config = dict(
    n_layer=8,
    d_model=160,
    n_experts=80,
    experts_per_token=2,
    d_expert=160,
    d_shared_expert=0,
    activation='gelu',
    moe_layers=[1, 2, 3, 4, 5, 6, 7],
    router_score='sigmoid',
    normalize_top_k=True,
    routed_scale=1.0,
    balance_loss=0.00239,
    balance_bias=False,
    init_std_router=0.013,
    lr_router=0.00117,
    n_head=5,
    n_kv_head=5,
    head_dim=32,
    vocab_size=8192,
    norm='layernorm',
    norm_place='pre',
    norm_eps=1e-05,
    positions='learned',
    qk_norm=False,
    attn_scale=0.177,
    tie_embeddings=True,
    parallel_block=False,
    init='uniform',
    init_std_qkv=0.0532,
    init_std_o=0.066,
    init_std_up=0.0761,
    init_std_down=0.0761,
    optimizer='muon_variant',
    lr=0.00852,
    beta1=0.95,
    weight_decay=0.0,
    lr_head=0.00792,
    grad_clip=2.0,
    warmup_steps=200,
    schedule='wsd',
    decay_fraction=1.0,
    decay_shape='pow',
    final_lr_fraction=0.1,
    batch_tokens=65536,
    seq_len=384,
    doc_mask=True,
    train_tokens=257200000,
    steps=3925,
    dataset='wikipedia_en',
)
Below are experts of layer 2 (counted from 0) of a mixture-of-experts language model. Rows are named router (the router's row for the expert), up (a neuron's input weights, with its number) and show model dimensions 0-159. Each number is 128 + 24 x the weight over its row's rms, rounded and kept within 0 to 255. Numbers have three digits each.
After each expert's rows: "comes after" lists some tokens at least twice as common just before its tokens as in all text; "gets" lists some tokens that make up at least twice as much of what it gets as of all text. This comes from a sample of Wikipedia text that the model never trained on. Tokens count by the router's weight.

# expert 13
router:098155097146086110153116115093095105142121127099162090104101139128114158157126147135097133180144167131121116128142139139157116131104086140134094113140100097161120113134140089160112084131122134124143157128158124121157111116120121136118085138133085143150167127173142114108178116113132122109137145168152159122134167117128084072139155110175116137147121120128121126128148147117148120092143121132153123143118145122134159221134112131103146131132134105118161112181141084096106124114150174
up1:172130166122099150152125080090111120082119117124090116119095150098115107167115122139130133158113127146132141087172112122144134108135113111126123108115132086132158153139128124121147121153149156117128136128104154097112119108113155149146115085169139107114134186148120141110116115127143192127131148118098180093101161134128147108125067127116150123119139110104089131165098151135121177132127117101125154142167129123069122172149173102103166127095126124177152082122118136135119133164140123
comes after: " |", "|", ":", " (", ";", " September"
gets: " 18", " 17", " 14", " 15", " 10", " 16"

# expert 11
router:124153105124131089139088081102114127140142107119158086098121144090166110136114129124099140145152126089151086100114162147117140138134100145117108123118104088161153124115126103124119126133124128141106175085169129079160098163135147127158126149148119174133123133152149119089158150098118161115111148171107148138138153088150117110135162097143083162127102154123135129157127125166126120127175096105141151169104139109155148161123093128141130160111109085183146097165155134133103108143127150
up0:106129156101120114115123120123131131098096123124121115149112199104108123098101143125081150091124161103085147109129121107125157100120133149138111119110115125121133134142128132103137134164122152104102119162151149092185142100130123160144132094133109149124132088153141070089138151113134173106140107161161107156103114135116141102175169113131103144097178141168135117109128070118131125190092107135135103158123131147126093147159111124128141120105110133147120183168130103108105120134163167
comes after: " in", " Mart", " gu", " ban", " land", " R"
gets: " 18", "én", "gi", "mark", "men", "ber"

# expert 73
router:093124155151132073123097120095120153183138117148123122120172163141106086155091173123081112155130124104147131132129136124141116161127137121126130091168112140160127100072136098154163137170121155119174131137134115123105133156121129145122103113118154132128137144143121114122137157084124139108094145118120141157116175157186112095145095128143088190140119139110116177158131135126070123094136125145097106141083125129110144121107103094144150117132139113165113131128137121107124095106096167
up0:129129135139133137117158096103146086121073113131139135138129097163149106123163092126140151099125127109129104152140114150159114108143116148123114133153096121161144117124113127126129127147125112148114105118114123173088087167136120095141145104156096119142088192116124120174129099116078117126132169155091160070130131163130130120114136129100087140155175147141146132108141070102113120116151134129128132152111096133109132120105116139177106163100091071178164139144080105107102105119135114
comes after: ",", "s", "ed", "d", "ing", " part"
gets: " of", " and", " in", " to", " for", " with"

# expert 49
router:123147106127130093138083091108113126141139106116160086096119145083165106140112128122095144148151128090153080099115160153127140141135099139124110128118105088164152123114126106125124119135113127134103169076165132079160098163139140128161126146144119170127115128155152115091156145097121163113110144170109147138138155099150115105133164093144086157124102148122136137159125125165124119128172098105142153178107139114153145162128097125149125162114109082182148096164158138130104111144124149
up0:131115128133110120058111150145134106118134109189129174119105095143123119119152151137126084131123154105101117115127154149135104133146162123156136103131143096115161132111171104155109133109130114128155164130149151135143085120166125143147105148090114122148168146125165135112153105060129115097132122090074101141152134106121109114160120123129088178132161168125104158129100107126109146098150103090148125123114147089143152128148133153088124107081095129157183142128151142151124111120133088
comes after: "-", ";", " (", " \"", "–", " ="
gets: " 1", "19", " 2", " MPC", " –", "-"

# expert 50
router:129121115162127114134097094121101159134164123171130090134112146083140096101130149107110108130140144083130113128139157143118111131133117149127091083104100121128149132168094125158172088111112097161112166104137122091168110121153162134174135126142158146129154120142119120126131145120079163103144171147126127169088153113173083140096114113123122128118090129104170145161128111160098107141189141085106156149128130116154173133095120128147145147123132081144163110153128101112120132109123135
up0:125106124105171155142082153120151151129142116093125127145111098112122075103096076167125143137114161114107131124147155129094095125108108176130127114138141106121110095086118075127080105160138104134159129131133165158156107159136146129134147091161139166145101119129115114146128149091110131146135133105148088135120111140129164162125112133154148156101109165160118121165107110104114123150128136121142107113095087158141117172061112116140153128158140164100103117156116099094165127087115119
comes after: ".", " the", ",", " The", " that", " where"
gets: " it", " He", " It", " he", " film", " She"

# expert 44
router:138135102128081114127102108124123156139120117105149083098138142113182149152101147131088165149150113103132104108095146156140160158128099158139102137121111111147151115118124116150132098146126131155125141089147120086146079161152165113128095170158096151102149153155093110095171133120110148112117160169093131165132156112124079106178171100149073156114111144141138107147100110143137117126158108111102136161114132137142171162128117118136142142130100109162130107162127136138139079148144131
up0:127104158124153136164128123090149111111122103147129085154139129152160106146113143112151132132154113114161100140082136163113112047116138116178123121114144130063140115161084136129141160133093135105121145106105131113136148139132076095156162111122107138153165140165095145130121142144072118089162141169119161144117123099154135128105153102157141142140121133134161106088095129139128128155160126110117154134164102105115127158157146112160123134135139149160098079140146148093129105162126159
comes after: " the", ",", " in", " of", " a", ":"
gets: " United", " U", " New", " American", " South", " US"

# expert 42
router:121151110123130091137081087106116131136142107125159082096119146083169110142112136123098142149152125090157082102113158157128136139137102144118111130111096088159149124111126102127121124133114126133107170089161133084163095163141142128156122149149120168128117130150148119096161147101122160119107145174109151139144158092151119111134158092148084158131097155125135131157127127170122117133171100104146152174103141116155146166123100129139129163114106088179150095164160141133102114142126150
up0:131105141116109134141133077119085136140123113140131102094131100116135109113098111152095180160120114133118116154088123177148139135108111122146137138144112130070103124102128152156102133101124088123099172081179114142155120110144141127117142172134134098119116090145199152116101173107123138135188132091116078146135108113179164082156092150123112114112110136134107134128140115146111124087115140163130107144130113110161089144125109123160120122099125129121083150157131156103140144133114141
comes after: "  ", " Pass", " Inter", " Part", " Or", " Val"
gets: "|", " First", "est", "ha", " (", " round"

# expert 64
router:074151112153105107144106117141104074120143142145158130103106135088156109112130126122091123107169129088169103137137138157168125158170125196110113098107106081122114118129110118145103136120147113128105146089144154091156137114153083144153110165126119158129099129122127141087135123138080163068127122130130115144142161110155083121139140099155133148143114141084128122148128115131074130104144145109144142129094121134131188178127103136138134136078127117140163105159113115113130133151139128
up0:157144144143115089107122075108146144166154132160111140137158120138112102098149141118149131119133148082175115173064075121132160144134120092145080124149086136134155120103158141103149144130121134141131145111127144149155116123116163135135146152107133132112155102121126102117154118159124159117077129121118180111166096123114092122143120087168085136120128110103134091123108112117129081097108078127136140079099139140148104155094151138140161147130115126173143144108137087133148153157101137
comes after: "\n\n", " \"", " (", "=", "\n", "-"
gets: "M", "F", "D", "C", "G", "B"

# expert 17
router:139160131145136109098105096140109114144165087138160114130145156137140125145110123131105141173147146119158101135115160145183151115139115124114091120088105082136177118124122125084157108118135157150112163116130149116134142132126106142135085120117114166149116126131141157114127137129146118077091135155145139130117136123129074092167173082176088123117121111116139120157104110148116112146136055119130099144136146108170160152158116102136146113119101122116165115171141119137119065131103177
up0:087142127142136121170111144135164116104150104187139145112140129151112148133183171113121153148156098129108126098113143125139094107162099125062168110111124136102076154136080144114115114090117135151123152157167083119154121124135147117164117092114118127139121152109080143131107103118152142137167128117138132121112095115127116113139176174075119156113127125113118122122168065158160131128107118127149126079119144151148133140136122161136164127127139155136122100136131139171169090108122122
comes after: " |", "–", " (", ";", ".", "|"
gets: " 1", "1", "2", " 2", "0", "3"

# expert 56
router:114163111127123093155083085096122121134138100125161084102113150091174101146113143125097140150162120080164086095108166151125132135139102153111114134104106085163156133129132098132126122131110125134104166082156125095149093155142131124159116142131118169130109137148151110095149150100115162119109148159126149149143152094153111091134150101140092158131095149131126128150124127161135110141171109100143164160108136108143146167111097123145125175108107093181140098164149139129100118137108142
up0:168126156118120144190105124118144106119120170134122096129119132077104124131158106141094102108125134107079121144107145118136117118138157136156127167128127132132161148102114067168125102124142133136113180097155082109127095149119097127090088110111147120125138123135115156107095131148154171129148180115121144088112125157153122130131123108173119127108132092127139144166174109159108101155146117169130129133168108086101103120089096088109111116114162141143101118146128108116151106162118171
comes after: " the", "-", " a", " The", " and", "rou"
gets: "p", " p", " Mid", " sp", "sp", "f"

# expert 47
router:108147094146131104130126103110143095103114113156125117141095117107147119146143116133106138095174135137093102102078164171151122127141112100094147135134138108163165102167102096131103111104122130130132139089133138109135090131135109130121085137134113157134140130129119116135142168117093126110161114135172149119116162125179147149171104129107153156120129142123138161157084139115121120151140074137139144123130115093146159137105124169111195128068110144142127102182122064159112124122167158
up0:112142118120188139141103117115132138106077149143163113160174144121145111148184143162117163177144137082137083108153118084136107127161125122105146111108129112115114140130143133127132107114108122134155143144118086188128108128135114140130171135133106155177088152114139122160162123137128123207121136157104152143128115118139120145161090129116139136133166132129128096118102101098135121154123149087121117137138127131143085088150075098131116148127109159184081147127123137099106108141138137
comes after: ".", " |", " =", ";", ")", "="
gets: "\n\n", " \"", " A", " C", "\n", " L"

# expert 0
router:128129125145133121152110100117094133137141092180154112100141129117126132102155135087130112188148162124097129132081136122164143153158108118134085119109129093148200103126105116148119132147134135148115168091132088115140115164134091109105114138132113150109129098153126121129189157125102119108139120148104167121107125145109149111126180066168143151129135163158113137151161107151117113085145086077145128140109155111158118128143118085116130102101118117141105110135145123126098133148080151
up1:123123089106107118145110159119156094193134175142128107083134143135115115152138105131116121131127103125152142085111142102124088117133126108108138147099122101142205125121129170141119116149153132115159151171139057126115116114111166127115168105122100140083130147122104123087141132157170133097130145109126118134137129179132107147120122160170146145155121068116146115164137151131128117131147149078082117134124093125143135155125100099094125135129144108103127091115133174100087144132148122
comes after: " |", ".", "–", ",", ":", ";"
gets: " 0", "19", "0", "00", "000", "6"

# expert 54
router:139150130154117107092102124133130105121148140068144114148116174128131136141144155118111107121147130087131074134162121133131145121154131113105144154121113109111128085137146109147156129157126151181138148110142139086145105125168136143131089124155115144165115092134123108116160157115143126151122140165052105115121168120156116082118141115110116169132061120157155141119129084158103152145124093119111141108133154085157146154095116139122152201122132094143123128138168088129105134144108132
up0:129109125148089129099126113125138113130156169146135112133134087128105124093150109103088105127113125134147166121138139158150111153130126155164137165156146145109159116149164118122117157128126106169189111120142143078087139133163103158147140108149107140158102103143145066118136144120099123111143076142078112135163153128070137120138116164159126112130100138087133114140132135135117114127108185096161115147136179140132127136121136135169095098140098118113155158093112106132165150085093129
comes after: " |", "=", ")", "|", ".", " information"
gets: "\n", "\n\n", "\n ", " •", " Rural", " District"

# expert 61
router:112154188132125136152097107137116118139134134162121096129106133066136094137115136132119153126108132123145112059126126149132170128115119140116131155142120105132115117115149106167120098130106119123155145108144148108145108143124141136130155111184109154121135160150112121100155118101122097149157142140105129201092175103177135157127100107125097163107117141114127139164115100140118166125168134153071196138087144094137113111124102142131136120157097105131146115140116082115125135188114133
up1:129098131186082128128107091111127137134147143157141132123119134125155132135169137138110134143097085165160184130124121104128191123139093117084104134148074176188117122119114130110125116120130134112113122127128138120119134145139109134166149108143124105136118130088152139087063152108090111109169125148118107107128144154128143146146110107120087135111155141132110173116143107115107118117117138136136131145122134121127091155122166118103181123104103179109131129096128101103152161155201146
comes after: " a", " the", " and", " of", " an", " to"
gets: " de", " co", " al", " re", " e", " s"

# expert 24
router:144121155189123128156100132126125079123146097162146125102121171139149079169088149140115105111105119111150116125110110134164146148165118141081102136119107091147110116152183112139105097089141150136135138141151117124133092134147119123171117127191115142146119129138115149048130185120124132118126141144103161114080143132110114109146110139127121130119117140110136160103149091129152163106143113133123118148102123136170174150122133136116151125093100136104120126163100101123118121164093178
up0:144118141102084156095142149145137134120120139145145120136146197170139166150146110145122114150202131150105134135147138099122104126158113137106121094111128134164083155110118081097117139145114101102132127138105132145119129143132114088139111102119172136129117078159137139125134107125092147130143119131103129112104128088150164159131173130117129125123076151108111165129121145145119128124129105168132108113122174121130106120124093146186107144146133135103155149159125091155062150062099129
comes after: "\n", "-", "|", "\n\n", "  ", " non"
gets: "-", "|", " •", " Sub", " non"